python train.py --n_layer=12 --d_model=384 --n_experts=40 --experts_per_token=1 --d_expert=736 --d_shared_expert=0 --activation="squared_relu" --moe_layers=[0, 1, 2, 3, 4, 5, 6, 7, 8, 9, 10, 11] --router_score="softmax" --normalize_top_k=false --routed_scale=1.0 --balance_loss=0.00068 --balance_bias=true --router_logit_norm=2.0 --init_std_router=0.0173 --lr_router=0.00164 --vocab_size=38102 --norm="rmsnorm" --norm_eps=1e-06 --tie_embeddings="early" --optimizer="soap_variant" --lr=0.00266 --beta1=0.95 --beta2=0.95 --batch_tokens=262144 --seq_len=1024 --train_tokens=1594000000 --steps=6081 --dataset="wikipedia_en"
Below are experts of layer 4 (counted from 0) of a mixture-of-experts language model. Rows are named router (the router's row for the expert), up (a neuron's input weights, with its number), down (a neuron's output weights, with its number) and show model dimensions 0-63. Each number is 500 + 50 x the weight over its row's rms, rounded and kept within 0 to 999. Numbers have three digits each.
Before each expert's rows: a language model's description of what the expert responds to; "comes before" lists some tokens at least twice as common just after its tokens as in all text. This comes from a sample of Wikipedia text that the model never trained on. Tokens count by the router's weight.

# expert 8
Description: Capitals, quotes, Roman numerals. Closing brackets and quotes, pronouns I/you/We, Roman numerals, and odd name or code pieces like Bar-, Tax-i, UPLB.
comes before: "| ", "(", "and ", "is ", "was ", "– "
router:471513527556581515451518610460535472531490519541476498464439476554460486465508425494504483504514463458501489528546500524532503464491537501522520416501503511460456530442510457521560560503426588
up0:530560538570632443547530553519590487527585600406611469533486504641481447462488461506503475398507589452486587497439504456516487572361487539507505464523522478543499486426462482510495528464460517
down0:481474444462485549487526475583467520503460523419355509519523443498480551425424587499521516450557461499438517448530522565490515483454512468490326537535496438573439434586516475516488471485531488
up1:511456522556542572512425466435483441492576455498487548491491539455458411530497540514493494464468560488423470483549414535480464527626482440471505481437418470484345491547476422421518459433526493
down1:428362522513485517592459450476575416460430488533510468558429424543547505486446598421459455484503519554532463536469540457533530527627499363517492404533531503541462508479522540538503506483482448
up2:566469554552507465461423483496525513548398419494511438530452431532481494587456494485545467431487502515419467576501507465509539480542512445490483479523517452472482526494407594538533498544545487
down2:592468439568462571617364518529518529545463469471512428576495432565499538563423514474469499542478519525490434518527508467517421538494509391524436446545517518478468463521576457515530526568463461
up3:565398548573645583401535467529466499574551482426376533357473470366493437458460452404440482556494616487415565541512593470466485497486544418477441534495563544447442497514500402494505526503510471
down3:580537464574487505476495523525508515464453556557469511569461502462549399492493488539527429526578526525525483521493528501507498482555432498510307483387553450529446468552454571585446544543537516
up4:432479438530485535556396504471430539505506454467442536538491504473554467490437465516404475514515482509527446489445410479438521532502552594518493493499481511429539493492553492454549452432511470
down4:598610514422422457490451482466546432489487590563455509467454460482507522382540556534456502519556519486514492460480530525536551534500517611462448500403559548502459613497517521479584548558513407
up5:446530517513551486484494447482516485538456440489475537496462470551637516527581511431498483489519453504531503478428493487492497518448563429452506553486461484496454489453477535478544506611425534
down5:549518448455533494455489498507415445520465426433575461610493483519544529507548518485519480485517468406545444496524505497475436455496481529544432396479581493536405502485453540556518518566508530
up6:542506494454562496434593507478488465522487525416518536522523456509521578473392408550566537533477576478488545507447479451465499564397452472371476509442557413500405449428475562493503417440558521
down6:554464492384484580393448496601502461501504518495472540574600533534439539517472476489448555463521518486423445478527469453558513514473436471439456600534543573509546511507541487525554461466492462
up7:476493539550551476464607608499571562535593433514584382477454436557451528443470420495518520429538564433437542519432472525546598573456470537433488586567492575529439538481509577406526468496527530
down7:449402462519464475455392520558476403485541524445456546593569555545511402473599529572397546424525516518525547510444431570463526506492501436488453526522543489526451464499565528536472492528483456
up8:520517560493461530580513486448463477502582538431489576495420564602452477489517485435456473555433518553463531446547574528443499502575518564522513413545590543553512421551498519545469497544445564
down8:563426579495409473585487414486494549567467410419475536480437456494495583547446540423509420548506579530471473470600479483470489468488446568568571403484494528425515431529539452496529448521487483
up9:542439423538512534539485471500490570570516399503438508501513412508513532398442487515493511540546449488529566631481502449451455481588497545500425447464509500569491538487407441622463412497562477
down9:549479482540493527508471509547403516512443555493459496570517456587539556555439492471489442441603539535539493545469515401502425507482477530454399537501444515538394554459456535559501569508556517
up10:559496507423426535466417518518596445403440448532519554549535533554525460549477427495500561451442444520472487517472570484532493514513466501478542421541472537543562557544367452495585452516507541
down10:471512547541352618429513464536398499544548530541469478326470586529486489559554455535513426469492542484494529485454425414483494414515507425524610444560447604591498523528495540471584577555467501
up11:486436486512425465450527447515492451463479496473421523566507406636453567444434517404479440483574459516576456460491465477411482483509637479496455570530509454453494392509472556501404467501516463
down11:386513468506490546600501571537529432399496445567514475447490500523579495508510520509535653555526492497499422498465525496433549504514486527438651454487477463465544414487459538533474491416384485
up12:524482571558448453531501503418489519475430513472549452528488496536541545541435552435454407481508550437515445432554534533497468525529516541528504498435518503536603432497417552481493532448544466
down12:507369529517476489450477518545488485516543462396478527434404433521382456500609512507572583541512512508487440510427466507468514485550545535515423552426565597583521505444452499449533572561466546
up13:492542469584550458441605484544480550522473500428578507564510465422437530415456469570513517475419492518501515429556461511505431418512456585493559536509494468544555532486477556493524450549618588
down13:561564550478498573497551473483558426469492498552379415519497515444517453585523415571505564497533570555525509456464559418451500477509519524487545434537438487506501465538464496550583467432493436
up14:440461468484453469529534518580490535506495467448490572612545447454376471513523471527536396483524567437460505469444459529562541524527430567487459430486414519511513545542608571479452434560469459
down14:483571524513474513534346542443482520479534357538448446474439450476541561458461476527490429416519545481539424455553520453390503461469476565525585523527491479461442538478569478384500451538520481
up15:450552463491517486630539549460466511564529511503511537474522483486517544434549480527447458532491504550496506523470485490461574536533603480477465445428468461485509514503395536457589452506585607
down15:540526458518492494443504544542529427390513493541507549488603547581514597429529464407444564475548531535472567575469473490494548512472473482559484563497515371443381453542511469464514513462443447
up16:549529508431469477425493525462528558527551522530460431457580382410624471502473434509475514510588544470558457539526486531443604459424397500405585496508517558476477572630530474502506540383559449
down16:506488533476499566480513563530570418461430518559425532565541516542598549579498603508510545478528471416538445428466505594465495537502556476507378542481469547450539474474489522525435459502465527
up17:571520493531486567530500522472524491493552540482497560494452513523545562559467493498585473468492500553440453525521534539457404459475426514546505479581471521523497490523439471531509463527497419
down17:702458508363468503482492464458515411570473476437537527491456468501625442456443431506461468510608487452494528480511574523522544585468523525576437443441436511481520504493537476499542542548534471
up18:529489582511511429546519489478514534534573553462406507501547516512572473525616527437431456463590533456442545483488463492382520473562519512431518502472567513404585411508519490520482492450535553
down18:506526448560479527530486573478561479462549405476432553604461531547478551479524474525496531456530547498468498433514495575559597412497510504526445485584511512581527559538439522498518528608547537
up19:451569425514535503524479497472486465567564539426480525629477565468468567523469409530595494478465495480438489502455430564589501553496475506496494465580457479642443506400379449595471516450509461
down19:429370500487570519483507461518448431493485591506497519407378547527492559521461498441435535517466485410460527463558478503511566524488488457494460540484460503467561529548480557498465529480390485
up20:590353425591560513459501460513528540430459408609374577501513432553388530467431525429510489527481508543528504415469420501378420517499550434523464496431443552508522439576466572482447563551563489
down20:494425483484469433493471547600538447481486473591471469517553508561486505464448514509480479649552442397575421583463577415468588429431494513479504487482504515482500489494475509514492468505463610
up21:462586556493507481454552524450461495513468532562501540499485554447379526481467401439444535505520476542445438493475411480541497514521479593428513503518523494539447537476581507480451468494522503
down21:460423454464503538613429564443502515574472527522587528504411458514529656541455541450520484432511464442486593543487563530539506513532503481671461437470480504462455495421535487387527493480449477
up22:550477517446476503554434543517512549507453465469524475465533523522549396542495474611521491556532533490481485557490511479460563587477515463520526605465529568517470540572476547492721491545440480
down22:535548429579533541449463542517432508461404474512538537586503459511496595512518501456555375628528583393473484555619467478456453447534517549514442396531518433510483487533506448435474440547409415
up23:475498406541547466502489446604499414481526470522514502544554462541459520450474504497519553456451517448486510409521459490550496484508578515482482512554529479519563463568466402529572440461491471
down23:450444485488534590480503513505553499467480493569420503479438520567531482468480526530553459427563549477523576448448451624523484448491468473432491570555459428557506475483550498580572461448420587
up24:491444417492461437600520469545585593485507418516566518515481523585531512510458540375462497406448580529474527474524487506428469515534520489484487567450451517483467446571420484501534497442552497
down24:609443571509561503539411398522510411514616510467499491520538529439489449589520428438591501487522528496470469448524476460424485448541576494409482489475517460472497528515476495466514523518396437
up25:555508497424441526512539503442431466512539481552511483529507475496597527562507581528467502559437454562429523481504517396418519439421581536519582484577514482505537622465449489474639433418488462
down25:499542525533470598456572428511471436549456517473495493480446521422394497483518554459498560641509452473522523508480507423534475462544513524446496415426502500427439547474501443473624567550414498
up26:512453521543514528492450515475494442454494454493412481503595444554531387562480505542457479357508540481510461506564562463473475561422535509517478495484527477446502531600461481488511407432464535
down26:568494554478490472480511495414514575468481547502483574457493491440521418576585496546507432486445588470522412407461545520520468612477561436448588459499475449516499484366488432462511483495435460
up27:544446507475442470555488430507501464555487382464498454427557460547614502481513549582472498538460481565551518529569520460557439494490416510494529440497507530441565511485465486415494476535546468
down27:485557541541492458495466452584497528472435400474471486485516537573546427594464433516507491470434439476497468580530485530463452558462485506461424576547494511540438508454463510488544538531552462
up28:550500526528549623532555442490441583528500498512413474500509475389502545448529476476560434597497471509450446466517495483497547555399488529501557447467533407529500537417503517466594537557548578
down28:482567555533554529515416571479468654443531545510422520439427458483566568574527526472456486515582482509540476531547549496514490468520512508506611474493508546541545495477595504544520427509413523
up29:542558554499554534547472442469508509574486459537528524549443520490478490491500647541524544497575502505510423398494558398531596479511480465476543529613520509511370501402407419605488465472457576
down29:584485515571447530632459504453466477458424444481544556442443501340572497431570493477575419525504464528464472419516489539475496454436532419629356509562517537560484443531508512527419476488558561
up30:542590459542469526528513487572504483510542476471551496439519472502448482459560533491430476530505489542479498456544551497487447491503510535498472454562506560523543520463482581504500495456501523
down30:488497450446544455515503477557463370518473527508495473500416499531411469451484501526502555495494459477424618550493433426538571534531611437554387620537500465528543553444466552438556490569526481
up31:468531484478516521454441464534403478489515449497427584403542547496645460520452525519457588507520493460457541415508444437402423612680502501430451450419439493597441491529584513452488565430496528
down31:513487407550423427521406499499535482476465521580501455485484486600590557521488510430477499470495616453489462516432462468505554485483522456480417496485505494569473487462506538549519527430482489
up32:579420467422438532482515451506518476494452478402505672475531487408534525462501508479525463468459538513551510562401461511485529505454465520495514488498484528599469388519489579449460452487493476
down32:501475606486477466437513569539458537488458465498499417500528547590528505545506417484509401524549560506490449586522543587571462524620499475500440523476463508592515562466459580412484587450500490
up33:510469492513536524540574454496488566436506489395454506552497494568471532496459561477495460552494550495541599547536501517432445332493524494457505519526477486525464494520478518511450454547431576
down33:458429520467424401535523505488565440589535494464571425577505498525460446461564477492434558482553587511471524541477538535413542494442494491526491499488535427527510456519460428534385410563480503
up34:540562534469568545486471548490498526500583497532565464512434445518394471515550470500488545472495500525565451461500449579483583388431514498486543412429478468552469384435465493456560459545501515
down34:474367547522497487500517489593509542492462468426439503498437506553560562556611590504493541564481495505437421488562511497482416483635472522454493532582511451597550537465449499553500538593556463
up35:468475491510557347503595462517488509534461418427511634462470543523354556394481491524500532517499525420501524490476549492516590532470553519461514512538441534538454449505534457543510521472448606
down35:504486440476583508485466511603480459437494397573470616519485514367485536420522570502489500573482543578476457468513440590475602537455460441473413598536524594509481494575402532501562564486492469
up36:469491641490460496549514584514447443586504553577418649494436525503557446479494526562490549496495566437511598467451522489452424433554592528420491553571468468567520535475507476474496476585564528
down36:565554465531550522492485490467589488569612570520502506516407547502517508529483572456478563521480535459448623571508472513452523612505458451556438583614640555555515541529477474590505534480574521
up37:545429488515474574468475517450531463530411565456448503456470566579449428570454435550423410373545575486484556441417455444484559515490509548504426499491533435463525490580546492452580586383494528
down37:489546527352510445494519500536493515546575502459477450454532542473506526501514446519537484487560495448471573523540506460562468521507525588489452541546491539479455425563462630472610567527533426
up38:446443450502404464486472534518515550522565512548538493447465487521575422511539492498487601544581445507578566477521563532410387480534490608433533518497509432506487491548526482554534460428503501
down38:469572525626447517431325539464404457499498481512611508478560527524526651469455469529567439441540527560484486585527480454511629480521566541459661471494523559534593516485529533396420654520514540
up39:487429556456507460490575375546486452513623548472532434496509371490563526551443469490500480433434451591367552459574576482572530509476578331505511568514454548485456497480481538571491474526468502
down39:504573604567455483599538489528520446451527448488509459434540415510496546438513529588485524400506625517567560488455447477517531516503484450583492428519546495469434508489485565484506513446401385
up40:401504380520416496559435533493529497440522554443458410477485502529514446481567473415537483496558541535414462531551602529488585520520484418456520512480492491495520605547455529512571557473579520
down40:486465499366471523547461561535485489455493432583591514528473557596457451521584453574402484539558530486561457549482445498459517496457531571568517558498494546621496527467438448475504496562510481
up41:462623424435483443563416485486525615518557425443449483524548531470517458515489459499461506418515576423552535449511439513437525481525514493426511533439472517474556602457524501362617509541534536
down41:489540469443570508467506501470542471614438487527524577466470495462558536589560526533468388544478576458456515590479528527457431493591518393546512607506563531542515569444470503452462517470535549
up42:448422559448509537535529462492488540514545581482459573601573394463509472595401474446550558515527622498566494401402410569507485503550538604477461493535477540554603495498528462450552403512572520
down42:573470521549445552484521407491503504557479467522480550478541520559490531514562460602502467484533474501487515484596540519497337522559464572500526521512487442442573524492493457503389556526528530
up43:477560480434569497516501454503456473487449453496581484444508468372454515472514569545423447512524446577562413486649522515507551475513577530472501506481543433556519447454515470491478497509474531
down43:433405553533595496450557538460499476462427507446465506505407491500515459503598566446381475555506470502457455536580519507462450528515490537538469537676507414567466445490482556451544469570447439
up44:484583553403526520538497446628576502534495475462522464391453421486513424459438489460503566532454601555466452537454450608499534493406522533483515506454451522558525504529538506517553559480524458
down44:631519467500434570532535425469567412507559436506508435496489487465445449564529559479472484514436521467545478566509477518510439435497539442485385503450473520552495507469463513596463479491490509
up45:500552433546432504500482542461530520507522602445417377437456523413603481525540474482531512458524501694492557434517536427528549424624480527507506512531534547513534584451480462569515544500540417
down45:488485555440395502570445529463528412488460482518525571488493540391546503497455501515394486521534572478582504420489471502541466484480473507552409531549539407595449483547450485532514513553491530
up46:612419565459581493533471493467581496547615482521511437540502501531509491410561539477541532553553429530524511527494533501418439467515501490429553593457499502499522466484460464466546581503457442
down46:587519464494544538470535464589522477504535495589513532500520498513626489458531468519467448566542500494534481523534467616442366581574468525433517499471481508442499580528536381492583538485534469